{
  "n_layer": 10,
  "d_model": 640,
  "n_experts": 16,
  "experts_per_token": 4,
  "d_expert": 288,
  "d_shared_expert": 0,
  "activation": "swiglu",
  "moe_layers": [2, 3, 4, 5, 6, 7, 8, 9],
  "router_score": "softmax",
  "normalize_top_k": false,
  "routed_scale": 2.0,
  "balance_loss": 0.00247,
  "balance_bias": false,
  "router_logit_norm": 1.5,
  "init_std_router": 0.00938,
  "lr_router": 0.000695,
  "n_head": 10,
  "n_kv_head": 2,
  "head_dim": 64,
  "vocab_size": 8192,
  "norm": "rmsnorm",
  "norm_place": "pre",
  "norm_eps": 1e-05,
  "positions": "rope",
  "rope_base": 500000.0,
  "rope_fraction": 1.0,
  "qk_norm": true,
  "attn_scale": 0.125,
  "tie_embeddings": false,
  "parallel_block": false,
  "init": "trunc",
  "init_std_qkv": 0.0264,
  "init_std_o": 0.00591,
  "init_std_up": 0.0264,
  "init_std_down": 0.0036,
  "optimizer": "soap_variant",
  "lr": 0.0023,
  "beta1": 0.95,
  "beta2": 0.95,
  "weight_decay": 0.0,
  "lr_head": 0.00696,
  "warmup_steps": 60,
  "schedule": "wsd",
  "decay_fraction": 0.791,
  "decay_shape": "sqrt",
  "final_lr_fraction": 0.0,
  "batch_tokens": 131072,
  "seq_len": 512,
  "doc_mask": false,
  "train_tokens": 1225000000,
  "steps": 9347,
  "dataset": "wikipedia_en"
}
Below are experts of layer 7 (counted from 0) of a mixture-of-experts language model. Rows are named router (the router's row for the expert), gate (a neuron's input weights, with its number), up (a neuron's input weights, with its number), down (a neuron's output weights, with its number) and show model dimensions 576-639. Each number is 50 + 10 x the weight over its row's rms, rounded and kept within 0 to 99.
After each expert's rows: "comes before" lists some tokens at least twice as common just after its tokens as in all text. This comes from a sample of Wikipedia text that the model never trained on. Tokens count by the router's weight.

# expert 3
router:57 69 40 24 54 54 33 54 59 49 58 59 44 48 48 47 61 54 55 30 56 50 59 48 56 45 59 66 30 55 56 65 46 48 42 71 38 56 54 61 59 47 46 57 56 61 39 51 52 50 55 49 41 52 59 51 36 29 56 58 45 46 60 47
gate0:52 45 51 56 49 53 62 59 34 39 50 52 58 62 42 23 39 61 44 54 60 47 48 54 53 56 48 49 45 60 31 44 51 71 61 46 42 44 46 51 50 32 35 46 65 43 56 58 56 62 59 70 66 55 36 38 50 59 40 43 50 54 43 24
up0:39 50 39 54 43 49 53 34 58 59 52 48 56 46 55 45 41 68 62 61 46 64 52 40 27 38 50 53 68 28 33 49 45 59 59 52 50 51 42 39 53 54 35 56 46 52 48 68 47 53 56 68 45 44 54 50 61 58 43 55 54 56 20 46
down0:53 47 60 37 39 46 37 53 53 57 50 55 54 46 46 39 48 58 43 42 69 46 57 48 52 35 36 49 49 44 55 55 72 41 57 42 42 51 32 35 57 57 57 39 45 49 51 43 41 54 52 60 48 66 37 47 54 61 53 38 39 55 49 54
comes before: " the", " to", " in", " a", " of", " and"

# expert 10
router:43 45 71 49 56 36 35 49 61 48 59 47 56 57 46 58 54 72 57 59 63 57 80 56 52 67 43 63 44 65 59 63 60 37 44 49 41 77 53 46 64 42 46 64 29 60 43 60 59 37 44 52 56 53 54 45 56 55 46 58 65 47 40 52
gate0:22 35 54 51 38 60 47 58 53 52 48 49 48 51 50 41 58 69 42 63 61 53 55 56 43 45 34 61 43 34 59 55 45 34 42 59 35 66 57 40 32 56 59 49 42 33 59 65 42 45 55 65 41 55 42 52 24 44 45 32 50 60 52 72
up0:67 46 43 48 50 52 60 37 51 47 49 48 56 47 48 67 47 55 62 49 35 46 50 41 51 52 48 34 57 69 53 47 50 41 46 46 49 42 57 60 45 55 50 51 58 34 51 68 41 60 43 57 54 57 56 59 42 41 37 49 45 56 47 61
down0:49 54 49 57 42 63 37 62 56 49 54 51 50 46 46 50 47 55 48 49 48 32 32 42 47 62 47 56 61 64 42 55 48 59 52 38 48 49 41 35 52 44 42 55 34 52 70 46 36 55 58 39 36 58 40 40 65 41 57 39 51 57 37 43
comes before: " ", "-", ":", " The", "|", " In"

# expert 13
router:65 25 40 59 58 49 51 36 46 33 39 47 52 33 44 49 49 64 44 68 33 54 57 55 63 52 56 62 60 57 37 60 39 58 51 46 59 55 41 39 45 48 32 62 43 44 62 46 56 42 33 50 53 64 52 55 54 74 43 56 32 67 40 58
gate0:48 24 35 50 49 36 46 40 60 35 65 43 36 51 37 34 46 36 34 54 58 26 49 38 26 50 57 26 64 53 44 53 49 45 55 72 50 43 60 49 58 57 53 48 55 40 63 54 44 61 34 40 49 52 58 32 63 57 37 38 51 38 50 61
up0:58 64 39 51 57 55 54 63 41 53 48 29 64 40 58 41 57 57 49 49 41 37 47 48 60 53 42 71 58 47 57 62 31 42 64 52 39 52 61 60 59 40 75 43 54 52 58 59 57 61 53 38 52 55 47 60 51 45 56 58 46 63 35 63
down0:35 51 45 55 46 53 43 49 44 45 45 52 38 59 55 44 43 61 55 43 51 51 45 45 63 50 56 58 71 37 68 47 41 50 56 41 56 58 35 52 54 56 63 48 58 43 59 43 63 58 41 65 36 44 67 55 42 54 47 40 36 55 44 26
comes before: " |", " |\n", " (", ";", ")", "%"

# expert 7
router:34 31 42 73 64 40 57 54 60 34 55 56 56 62 52 31 50 59 35 64 61 52 53 57 56 29 42 30 66 43 46 51 48 39 55 48 42 43 70 61 34 46 56 54 54 45 43 50 51 59 63 48 60 57 40 57 56 63 51 64 67 58 42 43
gate0:46 68 40 40 53 49 50 64 49 43 45 54 55 48 68 57 42 47 64 40 42 61 38 57 46 50 63 43 34 65 67 54 45 58 41 67 49 28 40 53 35 45 60 26 47 43 51 59 47 40 44 42 42 44 40 49 43 34 72 40 49 43 46 55
up0:32 44 58 55 44 49 51 52 59 62 52 61 42 58 35 51 40 43 24 46 37 66 69 45 41 48 44 59 49 30 41 36 40 42 42 50 39 45 52 47 44 61 63 28 44 33 54 51 35 57 34 54 52 40 42 59 64 44 42 58 52 62 41 66
down0:58 42 58 58 57 42 42 36 36 64 40 57 41 40 61 62 42 60 51 49 45 40 56 42 43 70 67 56 24 36 53 27 58 44 54 51 42 50 45 46 56 59 63 42 61 41 42 53 43 70 62 67 46 28 36 58 45 48 32 53 37 52 44 53
comes before: " ", "–", ":", ")", ";", ")\n"

# expert 1
router:60 44 65 65 42 53 49 42 45 59 48 49 48 37 37 54 33 43 72 54 59 53 40 49 46 51 56 53 58 51 46 49 53 51 65 34 45 33 51 60 57 48 48 48 57 45 56 40 49 47 46 51 68 40 49 48 52 65 38 43 55 50 41 40
gate0:57 56 52 63 59 62 49 44 61 54 54 54 30 51 45 40 75 51 36 67 49 53 51 36 42 56 60 45 34 43 57 55 49 47 43 59 43 37 53 50 40 44 51 54 70 44 59 51 74 55 58 55 57 53 63 44 23 46 53 39 54 58 46 43
up0:48 54 37 56 65 39 48 45 52 52 40 73 62 63 50 49 36 59 60 68 57 52 60 51 49 51 36 57 42 68 62 35 58 38 47 58 72 63 49 38 53 37 65 45 44 49 30 64 50 38 51 36 40 42 57 54 39 48 29 62 69 62 64 51
down0:58 39 35 60 54 61 48 47 41 62 50 57 49 46 47 41 40 42 27 31 59 47 40 52 56 38 45 60 60 33 61 37 50 54 60 38 50 51 53 54 65 31 56 59 41 56 47 43 55 35 50 59 51 41 33 38 60 49 59 57 44 59 43 42
comes before: " |", "–", "1", "0", ";", "2"

# expert 5
router:54 40 58 40 51 58 47 49 59 60 61 65 46 53 48 38 74 57 42 45 65 63 36 42 52 47 50 60 48 39 50 52 36 46 44 60 46 34 60 67 35 42 51 55 65 46 53 60 36 52 61 41 48 42 70 51 44 34 66 55 48 41 41 45
gate0:50 47 41 45 44 39 53 52 54 51 40 52 28 58 34 69 37 46 51 48 41 67 53 43 44 63 51 43 54 37 59 33 56 45 49 44 65 44 30 51 54 48 38 39 49 41 36 41 41 53 59 34 42 46 58 32 68 38 48 47 43 51 44 61
up0:65 45 36 44 44 60 49 55 53 58 42 55 37 43 40 60 55 52 48 47 55 47 42 45 51 52 51 43 45 38 52 44 46 56 43 61 42 42 54 53 54 43 59 42 44 51 50 51 56 49 63 39 53 35 55 67 37 44 54 62 43 68 58 69
down0:50 42 54 43 51 42 57 58 54 29 42 38 61 50 50 42 58 53 27 47 50 54 45 61 44 66 56 38 55 34 37 45 59 41 50 50 57 59 46 61 39 47 58 45 37 59 44 42 27 49 47 41 57 43 31 36 64 35 59 53 43 66 49 54
comes before: " of", ",", " in", " and", " to", ".\n\n"

# expert 6
router:66 55 36 42 45 40 40 64 43 44 67 54 44 63 44 39 56 54 49 39 46 57 73 59 49 45 48 39 45 59 48 67 51 43 48 52 34 56 61 43 60 57 44 46 50 62 51 57 47 49 59 65 50 39 44 47 41 58 67 49 46 48 59 43
gate0:58 52 54 60 42 65 61 52 43 70 48 48 52 51 42 55 49 51 57 45 52 41 36 51 65 46 40 61 41 55 51 61 50 78 20 41 55 50 62 43 36 69 47 44 46 45 45 41 47 59 30 91 31 47 48 46 52 54 52 39 58 38 52 42
up0:51 48 44 50 37 67 46 48 55 40 43 61 54 52 49 60 43 35 46 44 51 62 58 48 36 51 46 50 45 56 54 49 49 55 53 30 41 49 45 33 58 49 32 47 65 48 49 36 31 53 50 45 57 49 49 47 57 42 49 45 58 50 37 56
down0:59 55 47 39 58 58 52 60 29 55 38 60 52 45 52 46 66 48 61 63 62 56 38 39 49 57 52 41 50 42 42 53 41 53 42 38 61 50 48 52 43 61 36 71 30 56 43 51 61 55 59 52 59 40 60 64 50 59 62 59 38 45 38 42
comes before: " the", " ", " a", " his", " an", " The"

# expert 8
router:43 55 48 56 15 56 48 50 51 62 20 50 43 50 56 59 49 33 56 46 48 43 24 47 44 54 55 42 60 52 62 44 51 53 53 53 69 29 58 55 51 65 45 25 61 46 46 47 60 54 39 42 63 45 40 50 45 49 52 31 47 68 59 56
gate0:51 25 51 67 53 51 64 55 53 47 61 58 62 34 56 48 51 51 50 65 64 55 38 54 37 45 39 56 59 45 35 44 43 37 59 37 36 54 69 41 50 58 40 45 70 51 44 55 56 51 68 56 54 39 44 51 52 58 59 45 48 52 52 72
up0:50 37 40 35 59 60 57 55 31 46 45 48 37 66 39 61 58 45 37 34 51 37 46 28 38 48 47 56 48 32 56 41 47 51 50 56 75 51 52 54 61 61 46 53 51 49 61 49 58 40 45 61 44 38 34 59 47 51 42 63 64 43 67 51
down0:43 54 29 57 50 22 28 56 34 42 55 34 41 55 46 57 34 58 49 50 41 37 47 50 43 66 74 48 38 69 47 87 55 42 57 66 45 51 53 61 47 47 46 49 50 59 50 45 53 43 59 56 55 39 66 45 34 40 43 53 68 50 58 43
comes before: "201", "1", "200", "0", "2", "202"

# expert 0
router:51 41 56 49 62 54 49 66 66 65 52 55 61 64 39 64 47 45 47 46 56 44 50 31 38 47 60 55 47 57 63 25 54 46 49 52 68 65 61 49 45 56 40 41 49 42 63 64 49 60 81 60 51 46 60 47 60 38 38 29 59 37 48 43
gate0:45 63 51 48 38 60 46 47 62 48 38 54 31 49 50 36 54 45 54 46 64 38 51 28 33 27 66 36 66 23 57 63 54 44 60 56 45 46 48 66 47 52 47 43 52 55 59 59 56 42 51 47 47 34 65 42 61 47 45 54 49 71 50 57
up0:54 60 54 66 70 47 64 59 66 47 68 60 45 50 68 57 37 34 45 63 69 68 56 67 54 33 39 46 35 60 52 36 53 43 31 33 61 60 54 54 54 43 45 41 36 59 41 53 51 44 53 48 66 47 51 58 51 32 61 53 59 18 44 45
down0:49 50 28 56 49 57 41 55 34 56 53 30 53 61 53 48 45 46 31 43 42 36 44 40 52 43 49 41 37 55 53 62 61 44 36 43 49 46 48 50 42 51 35 48 31 46 49 32 55 64 43 51 55 48 57 37 49 58 46 58 64 42 58 65
comes before: "|", "-", "==", "The", "===", "="